config.toml
routed_scale = 5.62
balance_loss = 0.0185
n_head = 5
n_kv_head = 1
norm_place = "pre"
rope_fraction = 1.0
lr_head = 0.00687
warmup_steps = 200
decay_shape = "linear"
Below are experts of layer 4 (counted from 0) of a mixture-of-experts language model. Rows are named router (the router's row for the expert), down (a neuron's output weights, with its number) and show model dimensions 240-279. Each number is 128 + 32 x the weight over its row's rms, rounded and kept within 0 to 255. Numbers have three digits each.
After each expert's rows: a language model's description of what the expert responds to. This comes from a sample of Wikipedia text that the model never trained on.

# expert 8
router:141152110166169083127095104179096101116110123127114140129130097114117171106113131147172082127205084154110126164140145082
down0:110142133156118105182057082121098149116086097069152156142154105162148137081132061130170124141092107160181123096189101102
down1:199092072169108169116099117152145141114106205155120187137129108127089149150121167137222116159124083157157165079141184125
down2:086141122121187087148098133202116089144123157180156105142150086112156126111141176188096127117195080093090146112180061071
down3:143103107095164096207117044171117140161132135154149143091159162139136112071109087169093146156139145107091137204162108094
down4:132148120074105139113121095174163089133072158142068061100072073173100143139159168115063173132087157094090099082082187124
down5:121162155100154153134116174126122159117150142154118050045142143085101069082190118110108128135069133087109145074148152069
down6:183122104176091139120155069078188127135145137093152090081088126117129110185057175210175085137123065129108083126108065142
down7:087068095127116164132135072144110151161114113193100121103142134104152206124061157164161160076120158089117109095126152133
down8:095154130138109168128095080093166076133089155039176184080113121108172156089118137135169166114142111130116084133110119131
down9:121170213109095126123126088186131103074091108116112092126140090082122163092106161133096100084143143141136112089137096202
down10:096122099161127145172085086135059172077159156171112103076202149114154124187098070090152149130056176109113142081109104118
down11:116097132100137122118112150143101145121168123145148125065119102127046140101161093146095151112088128127117115069157142149
down12:167092144117159121094151165126133176094116156169197141132112137146126132143108129115089141169159169120111117104160114169
down13:139119112123143169192088124100162161170134165151155098085111129074100143123120148165092097117152118106180139192165115138
down14:178086158162105155221160109162089090175122116140169064118094142149151124079104159111147181161097129150154161117174136156
down15:096109142086187108159113164119154125119193119093128099110195114181044093168130106148121154144088144116137195100114160119
down16:120076073120120109150160105119139122151104157155115137097139196139165119119149145134157136129100138122119086116165134074
down17:124129112099169131115124103166164160088164095068186149104103130170168068070169132099117113128119145192121148143093176100
down18:167117126156184123091117113125112161104120148141127068136142164124146091108109114150110122131071117125081136140119074054
down19:100143105078119099115105038142167148171095090171135101178100121095135113105151102119098146090161194085178071169095147105
down20:124116143103110109122097124086143143132122122186093099122111225151116148135091142100123153157139129178147143084116096115
down21:126142098137083165151096144105071212056112158118135093103138090072123136123145132087054147137102156140080107142080074127
down22:146149112155119109083170146159192094074084141080103103134154073106140191138082124131143136152118146145123086098120093086
down23:132181187082151118130095128133100111143098157140055186076129159154199152172101068115120165151125101107171134189141156089
down24:094158101122127167190109099146120132191106104101148137114152164086169169146139172153165168110093087140118082125083190203
down25:112146093177134074141116160154176153087167066114134119094199166112169131150136129145116098168075126126157121179144089154
down26:104113100146099093132091177144131117031147141118103119126107101183112183094103149080151140044128112118151129097114174159
down27:081150086091142113143119142160116142130169114083146132142137161120101178054056139122129159029127113099090182234159131091
down28:120058140128100061119162151088084153123139104093095136075133102116121173139098155100103084137148114085098163075164190130
down29:182148181170121097145121131148191161114112114132130127122126129165179110175167103112146127178097156128095108158092136137
down30:127181164190109128144103125106171143110166108178141118057101125113189111113128159145143149141149100148093106088090113060
down31:133123117199151135131148136141138248158080134120120098111102127131127126098045054104191103025138145182213127146146114146
down32:150080104185143146167112173153148137124172146157163167084119143124142097136083151100140119131116078114124129123117131105
down33:098167171137139145126128140081079111107107129117106202144137087097122098125134112149093118147206101164104168126070071079
down34:139138083129100118130126102113117098149078169049083118159116104143118094104118136132177104120064130088114084111143098147
down35:115130096137122169108079089151106070154095123223127142088138133111116148075139106153093143097138187166165068063129230122
Description: Bare uppercase letters and digits opening infobox section headings, abbreviations or years, e.g. Chess career, Sport, USA, 2010–2015.

# expert 2
router:095158160123072171088175142079164118173180135124173098095057187153109136142099150110117108149120121130099096109109136182
down0:083099125120143165147139172207172168153159104134163165108154075142182180097146110097115127158074201113164105165126144124
down1:143105171128154145050155180159127105143097152145159125100091135143166131132133113141166115107134217173150117090133118149
down2:080109143106163164112138116142129148100068165108108168117152141148167108127119120143117125078159131126153151170090153130
down3:119122092102159200144109159148142154112106113066200160071148093088122120080204170087132113146136165142097157090154093095
down4:018083104118120062176121156129127112111129073149142104139134233130127115115200117076108142145163189166135115127095136112
down5:075094152130132153175174108059130137147072215145138124103126137138109149136172122095086086184108114167131127070098119148
down6:103106171118150072140081125126120188075095121143118140143133147168126149143137168090180123111144135155135133148086125145
down7:080131098174104147183114124099151142111147152064090136154121117098148122107151132154123144078141140157169152146131097110
down8:147135134170128113135171126106150098130155149091180057088131077096069171086126120138111163107160134080094180106120131118
down9:092126112148165146065092117148160129175141141129175189137231079150107145120098150127113130107129078127155134144179118170
down10:162143100124192128120121122169101154170167155097174095150218089196161119102148078127134155114101177114175158127109147127
down11:135113121074153095139073132142110167119171155160149079096191120121125145157133131161112133181154155174102090146053113064
down12:148131088121162117139148132155151121167109144110116100149095154173102150166197156126176168149073149091085137149144099096
down13:108125168097120131119137095139184154156160127155096154066140133078053079121129133120110177114156120107113167078163176150
down14:061169148097026153156092131127118149087151166134114211121119164101071096104133123102169108187162155148103097153131088124
down15:088142071163150171118090127153099138126130114144172122160158096081148187115084155147127075134169089177140160156092111200
down16:161181182176105152135146129153091130160187090155116103125167100150115153153126064105114108061159083102192164131120050101
down17:154094103092106085098139171109111099111187073122166142119171091173096101122142091155105083098211130168115128125071047125
down18:124151132102146133171112134117127149136095170133136129082103106108177107130136136139173128143116081123092121161134176119
down19:125130109106086096181146129115150141201156121056159162113101158139132101126090073122191083078175152151124084119155099051
down20:161147166171102133090144148112134185097110114076111116215163149096116071116099158154112143121151071118141115111146124102
down21:073118155077109131112099147117060123065138124104090189112132138101134121101128105157195143109126147130038156168037157172
down22:141106041113144130075143136123097129154115110095184136085098143126095110119165147104157141094058128148118120126096108087
down23:197153119127170152159125153133126106144167114112137140165162106124097109090115097171091115132179125128140176172142109115
down24:077170088127084100101118094127147091138126107194107086105072128100094092154103133073099074147144053129066184082170156149
down25:154122106086142103130106103133132074141105112162094125176130115120129146116212083057110154196099153138107156156109119129
down26:140124122132136118163141103161092135107119094093161082068161090100099145129150160130137114150130116093143196169110098135
down27:102068104136127182147092121064111083105134169100081119043105132087099133109104103108161175116142122123164097175125165067
down28:112110100108136151069156141158093124169135141172158129114194179086140153114161142144204130067045143168155124098176119120
down29:103175142112160171097126127134089115124075152174159154116118108125146140164116146084120132158122156159114130160100133114
down30:089159095112185121161061142137107138100056097076102087145140070137142144085130136069136137126147175168116166137112174159
down31:083126134059164077121136174106144126115135144054087205125134169135116121144153090097156128146124133148094180094071202094
down32:153064090175146149087124136196123142136086184133123103121123128124177091156150102156195127102152083196094167177135156161
down33:074131133132131138140189160184166142115123057110160131100102149141174071148099104107096139172203136139175120142088072136
down34:143149147151165146126191128198098121044077083116184131162101123150097110152117062182139162119184150103097073145132110119
down35:121122111130104165079117160102151099105128148150108119162118060078146115167133126156078072132110080196124153060151073150
Description: Word-internal pieces like at, ot, et, in, s ending a syllable in names and technical words, e.g. Chrom-at-ika, Fay-et-teville, Wirraway-s.

# expert 3
router:179145169159147110140140121107093128105120154099116089159155161111148112115163069118195082126179121115055123114144124122
down0:162105137146121181136115157105133220203125196162128106085157130143110132154169114170161129149159169163119106105086139104
down1:132124161164100114094091109124149103139067112201083103137102115161157113135116106137077095173096151129087117131086101170
down2:069106157098157144182156152154134078184145078137080085172132125081100103153097133094164145171102157128119139177087127178
down3:100080147103112121175144166076114096104156089120130160091116158130113080168112114123139068106155154121173123125085153073
down4:108122097120146162153139128198105164174195166119170148131147108102121108151107172139103136129128093091107118134105166198
down5:139095175145162099193096141141111095091123139144130124125128107145140150118149126130118111169083095109166139120105163097
down6:140058142104148155092076136139155113145097113103164102099150161171110126166154149182089101111150117149160121198134088083
down7:146129122134135154084157142179149136120113101084143052176143106104068151126083119187130163117163143118137147094145112143
down8:116106127101115184137126115159163163147123113177052151128078194119203171070103125108046120102071121121119102103081169065
down9:130117169144071050183098127048138149113153144091114101091140140075144155114118131063103130135085114160091160157105108128
down10:084179174063116203130151106119148058133127172142135107138093135108096207149134114140156138122074116113138091129114147138
down11:175156104156093077083123158102061137102099173149106183076113124133151142177114101110100144154155110141134115146185132141
down12:085153180125140147126097140135133107116192159133147103120160123155144126144107148181099118107111139077090090115126095152
down13:150113112183086099172120157108172146121126147128168150143147161140154114120134167155171139166072179123127145166135126095
down14:155155148215201128153117080165117132149076089137100189113136118187130151142101061148117147133136111124179116105186140146
down15:074109105193116185116176145094167108155131114106160159065162121113156139124154109156116085145195082172110176124147101157
down16:149121130136149097110119099168091150093131123058119113137122140152121113052133187154203121115080161148091147165163138128
down17:135119136116138127098092096132125205162140081072115180135138166121110188100146129094094130136100171097161163126052104202
down18:070136184157104137130134134141160119089136122166117110123095157154099090113136145123146120090120080124138114129126146128
down19:150106137127141088124119101171078129108101149138129152105194072125070158133134184150133127170079155091159171155123105174
down20:112109205076122126126102197128112132122111086142111174151147116121126110113094118112110138104109166114152097141096116096
down21:183142116150190102186176133106146138143147201091126146147158110198079161063117131104069103154121091151087125125104119115
down22:131147161114152106134106158093141081143089131131065081148078135151212141132162175148069129146127112119177144130127124153
down23:148184099152161158080188135150133107171116088120071161180072163122115173141152126132146103147159137165083086119137119119
down24:069095121168053132101081106131038137119104070180110199117128121163156151148119169153155112084098143088146174150126150116
down25:126129116133105162138161090120112148128130165140138135106117104178096076121094090011151142124135109132100105108089140162
down26:085157152171139169093054076141076112069108135148121144151126104154094107112166115199100097037143102141191146125129071131
down27:086124190146154144070088110162130149171180130157116167101159095101160103126083145142101103082068127102115106114148125095
down28:112113110124083147105092139088066131163169114132105059088111146105061116153109096089101088110088079077149124059156095117
down29:127124108147147122079110156141118140129054092113126092167194121064172066174111122142140125151083154156191127174116123146
down30:130121135118154129091101146126154128116071175170076157117105122121155096127045143111062112079138213068104134119113178077
down31:092105115059054103113137156156102142118207191091121177114093144179174080111159110158114145240098124141079117105122111128
down32:077150105146121104160112146108085180155141171099172122132179031107185126137075136083139122129106110153125116101108158139
down33:155146087105101183166083149081138102116131204115140136122108106095093169126147103144104112152157132159189134185113174127
down34:125100126145172166123119104137109106103084091158190061143161147127166081100128070096179106133138093141172124174172174167
down35:151178087140104161117132110094180132122112116151063114147117078070147115101148087115108118140110135164120135097158144143
Description: Single consonants or short clusters inside words, such as r in suffrage, m in tomatoes, ol, str, ru.

# expert 15
router:167175168099152140109151132150132130104133078140110166151137113119116131176128151134151073113177095056150132133141120142
down0:158109154104160076157179097150129064156123098075137159104073099097121069161134171107124168184152168135189118125112147165
down1:125115121157116033164118147107100076124138183131154155112148104126126108099165161101110128103078126175064126109110125109
down2:216158130085159078131083105114144069097176080128128142093169098137195172113124177124102121139098086126148112118138184090
down3:098181149105091125128066109117171126127095161128177129111146133062130140090115179129146126122175076152166129163144122088
down4:154124148149111111122133098198095133097115141137180109205111138169114071143184170145116122071137096073119057173143142144
down5:122119093153164086120141151118179133176105164112081137165143171145138137166101128126145117133116162126124113193086125130
down6:128171151078116082109154175120139120162143121175152209119166143105200128066145125099112139112127098115156165117109128169
down7:094163104115074121084147117083109108147079120125148105061115193109158172181107092095135137198139150144173165148157125170
down8:136130150177127075172108061132158090202131114148140152157110132087146176144102075122169128042129097163134130086104182140
down9:128219188111151158126153134163129113094173113119166066097153178124128157098128114156163093182097106149121170160128120111
down10:088183096118163143075133116168131064172127154147102146094123185160148130122129121122090081146127208129167126143087108078
down11:105096134142046129171109169194156129165119156071051165076106137151093141133146111092145099033147144111096080148144118078
down12:104155176127105130061055149112128179107103179128121059110151120131154158101098114105149099117132165049086123075163121167
down13:110100091136094107087155143095124170153133059081115181172109135195067125142160127114116115113108144120134119125116144141
down14:094138099095076075152113113078164154100094101139074110089173120173107153120132133149139076116162129160112071103116161129
down15:173205152130146083122119137096112038070119079139131113116105144108103131120133142123152109100069175096076112089091159116
down16:072079074140142118042185081126137157118135148067147120106110141108118111076120103155144137104131142115154096080130109158
down17:139121167154155126176169198080095148073149157096156074118120135058115168091189155142156079164146104182119118129142109105
down18:188122130131106166135085098169103109147123129097112164115162157148129149162120102127118103101132143111145105147166098128
down19:113164103140097131126176134144136119184121127191120152107151138108109095111100105084157145125077163111140124159162147143
down20:218146145075079145128164155067079127139136139156060174172104155126106100141100132106118157100142139149169215127177090175
down21:112108127136104121163145136187151117145156126119157105180110146139156049086207131109132065148086197164106179182102115182
down22:150157136121120061116162127098177075115129131105097080134162202081122101172094205128171120157124078142123182179113137079
down23:135206124106135159172124138142147090132163175176121041154106095108106071048110128184131096119161161149148127125108179114
down24:126128138155129207102125134146145134125135169141181123180099198148145128142107112162127103102108153067111101119092083114
down25:110127084092078097114069116057138065158183150065126135154102102103151159133165087129145075116089117140114147119158116158
down26:148141134086133092101039100105172071098111180136116071104133135170079148141101117101158094145113081174166127121133152178
down27:136097189155152123129174122100097166123126208132140102183131077109126125133146161134166113115152159154098089102097088113
down28:118152172131087155114133183198160118100087196156141077136163102146153117191194121098139134137137155168125145081195074156
down29:101149184117164127105119113107066131050088164115137073113089187133128088152136176131096114143050123080150121114123142111
down30:136070097150135125149168131074161081080123109139121095165182082124122123111175191110150120159167109070174159144167110120
down31:107156170199131127106173141108125173149124099159173090040097133136106125174187173139167126137091172124142151091147110163
down32:116127133151169086113159189106154161068102122118141068105122147082154130135153168094185112161069117112157159168157087169
down33:118170086121189153110115136149114133086140132125061096128160124118177101198094086156087157156081187101199159111139162114
down34:162181103146130164111138107097112116089086144139094109185090138095143104081108180148092123165136064093138143088164109150
down35:132091094127134114142168129087100084108111103141157139164044159146148144072119139104161097125088110173072149085154123094
Description: Capital letters inside acronyms and codes (TKO, POR, LCMF), Cyrillic byte pieces, and words like League, University, FC.

# expert 5
router:131116149162121097157187094126140138182095124132115159151135118182167107149094154102147167174120147169143084114096105158
down0:147155170152122234093194159205081139128140088159130172100165125154093105134104080099064038102060099113114128141094161161
down1:166173085088149160179108124084132173089151089101148146151205190130129104160086116151180116129072116157142114124145087160
down2:113141134089132066098103178180177098149129119090124098186130152124105157139189174129048108140103116163158203113205160100
down3:151216128132122151077128096170093153108157181108101106130155074140120131193089107116112099134081098073147149112153182085
down4:110202141131127141114072125046142168161104129127106137118129060153149112094122108193159161097156086136176131175155156163
down5:094128125102095111121160162170114159154148089080170137156100073115137089076089157110094187126218126136148129118129133128
down6:130153089180157130057052145180088114079116134120100105115146087122148149122018146174137150117109107176100111119067106169
down7:150159094126113162143162119126077138155153096118135114156146072109123141119090104140120109130119070084145127140092063209
down8:140106106127132140051184095149082159152081150168142111130087102156149181130075129099151149136171071148143058119106128150
down9:185149056186193116085155119117156094123105108100102115138127100084115068193166101086142175144156149138115166180147155152
down10:100156134129157127128167090185134128108124140145113107146110183082186157119151143138144148086089111202116154105141125151
down11:111112119169154133111141131211139104141215128113094101128097083120164078141085158121116107184134108138101119134111133111
down12:169171161115082181138049169116152164114127192134182096087138213138121129129071116111099150094170131137112136126088172144
down13:114138140118122148130131096131191136122091122137138127092091109134114116155157111131103077170206083058167100188085139193
down14:173152106122123136162141180063174141105129105165140156101145126146089138115107179155112139115140131120108143180084079119
down15:115126103087118134130141176095171070133150185190115137193069141100140184111132182133098090193118102145072117087141112119
down16:052129177065134124138128098153122123175144107102140163099150102160133188156137079109154110135143139151134066120195179115
down17:121147182141063103142091145095141180193084096118115140157113114156136138049114131144106144131145128129189175097122160169
down18:113113174148157118129158090139165159221127095157093130088167088116133111156187130108187187122089102145113165112137123112
down19:113163139080146095085089114139047104155170142159132132106109092149156115159153124162134068132157117086112114119154115152
down20:139116144132144073092106090095106097100186165155099140098145131108073144159131129145098098137185093176165210071121155129
down21:149113104102180166073139126146121097093089107177170144113158099117129117102133163151089142132162106123125178142159101142
down22:099133138129152130117076169096120113140090124139175159153106124133192213130131100115149156143139198068098118052151111085
down23:113188087108138134172097147147098100118069123158134125111092108157143156093085156118151160170113175068090075143114129181
down24:128086080118106130177097160153134119126120188140080205158179143182131106110108059108121121085155183113163109100125098167
down25:134099094198031142154060091048094187086172135117173132107120130185151140140151134168109093122151151112160142148183154112
down26:056072145070130159155067101097142143136151136082141089167117134142121165139194123126113112107117179109182101124173084072
down27:172150156075101076150119143151119122091189089172105092121128104111159137111131155160096128137098173117082129038153094186
down28:143126148142111140120190102080119078149106209187120117174179120123084143068082120109139131171114139055113124139101105117
down29:147133143143086065115165111115077125123106101160081146170214095126096148123151113127108126136083133205086144089133144158
down30:110115104171098175177137140160149147129146096142194101105142132092160105120143113153106115115131161088119087127208136161
down31:096203097068081130170122107155104118098175161168141090133117122084095078097108141172092144164147188136144171063120049093
down32:138093123190102114052090127124172133138238168185191167117157101119113123177094161129126086093078147117156147108136173101
down33:108175098121140132054152164064089094058096140145140198093150067137134096111115094092108191107118126180098128127113117148
down34:143117116107123144119097116063108149100128052117152116131142101139121151071071119185117120148132164117166057162166120081
down35:056070060081143075116100193102139082090195151123106106120069089117192114159107108053121103155149107115092101145113112159
Description: Word-initial capitals, especially S and M, starting place or street names, plus coordinate symbols ° ′ ″, dashes and accented-byte pieces.

# expert 28
router:140170138135114165184164160163126127161168148104175176152099068128121061131141074123116184141104099168092154191121145129
down0:186115114150145102120139105104170166141114107133155144115093124120107133153090141158106132138147107140146190085124145099
down1:162102167129094138135139139107122113131156141146106154154069163146099139133125124107126101124097117134054150112118076113
down2:113091152147192142171130127099145135097104140096137095132136134151164093130189113081154128127092129156162152099164132140
down3:155178032120152069090158149105120102116124175149171141146085111151099123083052107189135056097152059143078096118153109112
down4:137148104068126136147135174152165141169156131160098140156149131150139123129087114114079108224146172155094198176104117123
down5:137142127122148114218105094153146111111166129037127090088105141162159149141077091135166081106167140074098087106136124143
down6:153122095060173118091156095153108131138155055163092074118161110127129110186107129108210142122089101165163101131139068137
down7:128160090142147121133212123111100123114062119101062125076142166079236087144129088122129135147090148166078137117143148147
down8:113109129078157124119076114117125074111144065118147112107134171127138107119167157147138121164160181134119145082127108180
down9:105205094141106083126134130127157163192163111135155150195083110135082144189106122108117102150092088091103126092141100094
down10:105112095090105158164126161181127179153147134150085106147112077148168131142050176135121090150108132111173101143126150118
down11:128184144127165086118159196175119126181128157125116131148130133163167099128117181107077133167149180132128149112134162155
down12:131171113129090107136160124109115141181148113130129161126189177098177109115178148170134204158174131135152190116150149125
down13:125139165082057151113125165160119120132122156088096132127132134112114153069109148170179099086173136119143122131137145177
down14:113126105074089104110153109158093154135164090121124120112134122102184101088136103135118127119071114139111138153136139138
down15:101094211144169106166137192174081138160122167247187142151186105169094113121082163164101145130124143122147165085159142174
down16:182127182129185109081183117128160150145132178149123168113097147111106054129141150107088074134178177101098175146138067100
down17:077134154154123202130135127157157083111147096149140124157097099140138147087179193126147159175106105076174185127117118075
down18:122095089115104095074126122144155121076070090174188168118191054110182117108077131156139108089097164110105106134145140115
down19:142169096137161149142115069113152109129086113127116125160139121088149106094156140139115169152140141137155162127115110104
down20:121102125172091118120130124142182093141100124161088140121136145132085138062128091123210138112185078123142087063109104144
down21:166136098183166090135124129154130118175162147115130130082143048161114125110088118105115131151118159134094119119106147153
down22:163114116107143137154088122109158125153199129104135070127138165190112100193188146144124151175123109069091096136123080151
down23:124165139125186146201127152060143204097071107148116136152130070143134126170062143136058114105094156115101138062159135089
down24:127107044160188083183102074148167107149116182145106198115072131148100126138158137103153118130147074165130117181156157111
down25:092166144076158093092148075094107097073112142085148074159167167017158142116075179122135140186140126179162108127102169152
down26:140109088094172136204166098103158128144177108132137093113147097069147144201101110123056090099124103134164106167098139143
down27:168146174107110156137142120090120067107123103136098064154159154165155111166133205207169119083152146158102118155183136148
down28:154167110130094162163116163138085183087089151100210169115137124149129140119142112107152122148138115111116188126122129116
down29:115137130176127091120122167102196104153178101152149199116117212125104117111144121148140140095083113112140084108075161089
down30:125146109157140215132137082151101154096149145093207111166106132152196154121095133165099096097133063162158085150107127127
down31:181123121140125130166115169157080149151157098132109193203173124127126122089121155083117136170130085137128160185168120134
down32:185070161132137069134067186098163168093135120157107122146145098089125155157123151131139137170154151145094123109107123061
down33:099120111151068169099121187143117089184103172152168148152118033089087152074186064133124085111191073084094117113126058170
down34:170095172119184122173107152087116122146147192079120095122104161075095091122109112128133129173140120160212092104166109144
down35:188082156144106089151150118139133074073186153173151073161142141121176132068137100089102153159118145094169146085136161153
Description: Single capital letters starting words, especially C, F, G, B, after table bars or colons, such as Catholic, Football, Curling, Frosinone.

# expert 9
router:168140109105159135175101117152173092121093154119133142129132100160099169148129181192178054110184148137154111116131120065
down0:191100094111177104116119124198117138113186143072138130085133163174123096134144155083186140080131126106173119123146138099
down1:112169115072152148183130133113147144154163111135128161165076131167171097177124143183091073171152128112128094074129124212
down2:170103120116072099136102187124130098146098166196105108179130199090156141173160082139064136159093106139082183122122129099
down3:085160153078107050112098078069163093117138065171068121137187145148116159182130132139129121118085132085106175133138087155
down4:131192124126069120159116120170149170101185152073128111137123194155112151173180184159092124080119121149130000150107138136
down5:096131090082116139127167123160140136156138097148173092136138050126176111110108108170134149085132167111144187111193120111
down6:111166048163141065147077096118105161108112109124118139151121153082069102130139102097107151173070169075145117158144177127
down7:116129118110180108098121124102154100191097114108094122115118091115110115134109099137119134186108159164137121100135145102
down8:151086089159125067186118130135112170137107118120128147157094159050116167134135157152098093164053146097129147092134201164
down9:169124144032100101148084130125120189064120107133172116129115087176106131146081179111130112103117138125085122161114108099
down10:112173164098153140137129124154108124136158143111096116087115116196127111128172159122064117100160110134104130117173161130
down11:139136141118073137143190146108093087141058084123122118135117147135147126087162117141138095101124130103128149130129132036
down12:107156116118174064112147150088054140123164122109127125151150116204063135123105164104198130106085066113122120122182087127
down13:141102146176058074130132124111126162099095121104110130148184100080076077077131122174150093120116190115196083140107050194
down14:121160132214094155140122129135130146105159115096114136120139149088115126194082109122190107109030075125162155148102148103
down15:169151131157113155179128116135080115136164087149179121144121117110111141138125101140182089083104135143128145174138151127
down16:116120120136114118130139115083154102120211150144100144138082090089110066097121138137180130153093124140125133177154111187
down17:096188084098088126137137132137188133133120205155168091151088140105145118138186116079175153090072098125105120140155169163
down18:157141131135113116127067147154161158094104159146150090139109137132156109113077168081137174136121076121175157114126142157
down19:044108156059148154151090157139099161111122181072108150140100118121124136122148124069113100106108182119147141135096137076
down20:204074139083108162146079146045139123156126111132155193112162130107119076086125130063115154126124155077072099154142137189
down21:143134155178173196128143113129115078169165141163141079170167143112128156125126115127142178105127165131087148155120173130
down22:191086122111077079145057100137158179083106145116066087176159138102116126149158106120144129116088112127156172170095101164
down23:128106200142151128120162113148197126127132097151140118057118176126118119164144069123125143085098176143190152141105159140
down24:136157166097158169067114108103159104163174177067080062149150177096153149068156056106143103105119077155148104139112144195
down25:098046142135143149159131125105137106136064172112193115116143143113093107187138155067131117123120126114169073115095085125
down26:103199122092107067158134101149134122116118082114121136153109083104107167137095133121138144101134092126097148141079194074
down27:122134175073156082111105216153132119095130147143101098194100107058093107144148154100201160128111138147158109089171091131
down28:136125084088135183086193108099122065113110111120085076118117141108116080080100096144155137164125186177055101108093134132
down29:231107126109112156084144181133057110064140134069165151121099112047124155134119167140164115135154100091171132105147176070
down30:083104081107135148172119074144195158156104073131116121112167190068140080167116148223161196179108097152134118119172155200
down31:142134174106172069110070087095131124169136120128106079104156108071160219112137129097124116161184103110147167115130167121
down32:119188125131137092131095177086121123166197164112094139175070078142127125090120163158113127178125158130127182089118158116
down33:091131103158091187093143032110173193174088120074112142111088134102135100111128136178133174117190099129154130183132138084
down34:134145153112114138159174146087142100138162119142101150156088158118133146167126128096083155114097123071121107069140116120
down35:181188136173138107156172154142162115121209132082114106146122133127117074180130082135187100104111090117111130147122143094
Description: Capital letters or b starting a word or a compound's second part, such as Fire-b-eatz, Pitts-b-urgh, plus heading marks and However.

# expert 10
router:124090145171144155175160148109188135111160175104134188163143150178098151195120094129108069091134226142079121151138107112
down0:106195124140126148203128128170093153157153136151153147141100134157102108085127091183076138115115111144135084090155171050
down1:112130173151126192093100113131108157140150147147156099081051065146076164116092091100146101140125085117108203181107152116
down2:131146121117115088130124123098162137104138066129104116120150137108139062135071142145113117092107098114139167073157116116
down3:098165216146137081083143139111176167156147120149115123092105122137142144114149184091111122151160110142166099144141082184
down4:099093188061075111142113113173080193120155099094119098149191104156136112140056084149092031164140182090090181102118129138
down5:136234195183104189175085098085160095060134083103109138126156084158118139150074129130192174132113137134120133106139109112
down6:061114122135095234150145136094093111117116123161098152107152096065160110090165067163134104140161135131080155126130073084
down7:135050148164127102150114184148180141120158109131181055095149163113094144124114105152095143102167166100144143143185153114
down8:118085172111172157164126144194189142106122124083120147137112175124123108132108150145139119122151142057094152169128105122
down9:051151114129167120151149077157191132076118131136124107122134159108172164111126115120099061103110143123136128202119153169
down10:114143126143099177139132150172132163110116118130180155137124131093084113099137083071095142122165162092062117127128135133
down11:070187116155152102068124128142116116112066136086132154129155084223071179146095140159187115130132089127167073125111140120
down12:132136122119172106227065128132132124103162181099182103172147153150134060119165073162180133132176119142159097083167091108
down13:115140192120167126133080150172100126089135161143082121101057108097103094161162023089116149120121159098124075129144153099
down14:158085084180161128106124142190174182124095115113130140094150116106109200181162175199088030115117110105127148097144122175
down15:085126140137133172158175158127122170177147146088135098123175068104158164075118122152171084119134118124111106104113141063
down16:155103182232161177144130135169174128151109133153094123212123128126123147098212114109124064160147162139168156151109127099
down17:192120136105117169111156102098144093092099134096099059088092073187106142149143139117161179130165093155090159146074117182
down18:170174145108173117109111145093127203081099087127109124085141108174065109112059139152156175176102155145131157159084141144
down19:103178110076172122142148123100125180085142143124176127090159170120161126214126101121181179146176172133112132116143148091
down20:155080157107168172149127124162127127135128145132215112116102137072132125147157046183164144159168139094121139093135181088
down21:148142063113080072154112153150116168135069143140113130157168138155084134159127097133115118136095108147147222128149093153
down22:164143139148117156171196083157131105088067066153148086097185132097157098097121139093130127122128137115208153170129088115
down23:171174107147112160148132089175131161127186119117063127177143145128136192174156109175144113128105091145163166160145144172
down24:106184111117078173131143132125159063083177101182099164085152145103095158155119127195130095127096095199096224188127147167
down25:167156117064089105109090084137111104133116164118086082168146149145176098088146097151081132159140121070104125068081147156
down26:142069091174068087146155110109123155169130153100137172203136186191080160150141086149103156114128127119164158105138136145
down27:153108107142079084131116166142150146126133163111141113105155107195099141128082129164118164134093119146197107123087141110
down28:116186092144106124076119098123133073195109118163114125120160104094109055149152142117147172166090103113103158129085156117
down29:141149058134144124119132142149141140127129105110168096164110151153151116111145135158149152103177158077114088152145092133
down30:128114086118126129117099140150157108118124148117112158106111171154111132125134125129140080149056136160119184081147118111
down31:154183185054071125142105106147132083155118107181149095129141101105180126148109067113147155113089130120089135093096097052
down32:069123121108184106135193170136140175145070174138122159123149082119081109108179162125153161192067133142169124077074098118
down33:145176063139154116101153142162133186115091112145157161177100106173137108186161105110101174133152151061097133088183165145
down34:129147161101159124142100137124076166151170074111144122168077096106114134034146130149132100127117217151086162178123087111
down35:144134111143134138103128159136115105153099121134087094097125144163178108206229086157210120147124117183097171149151166103
Description: Consonant pieces like k, m, y, ph inside transliterated Slavic, Turkic, Hungarian and Japanese names, such as Székány, Kurbanmämmedow, Mitchenko.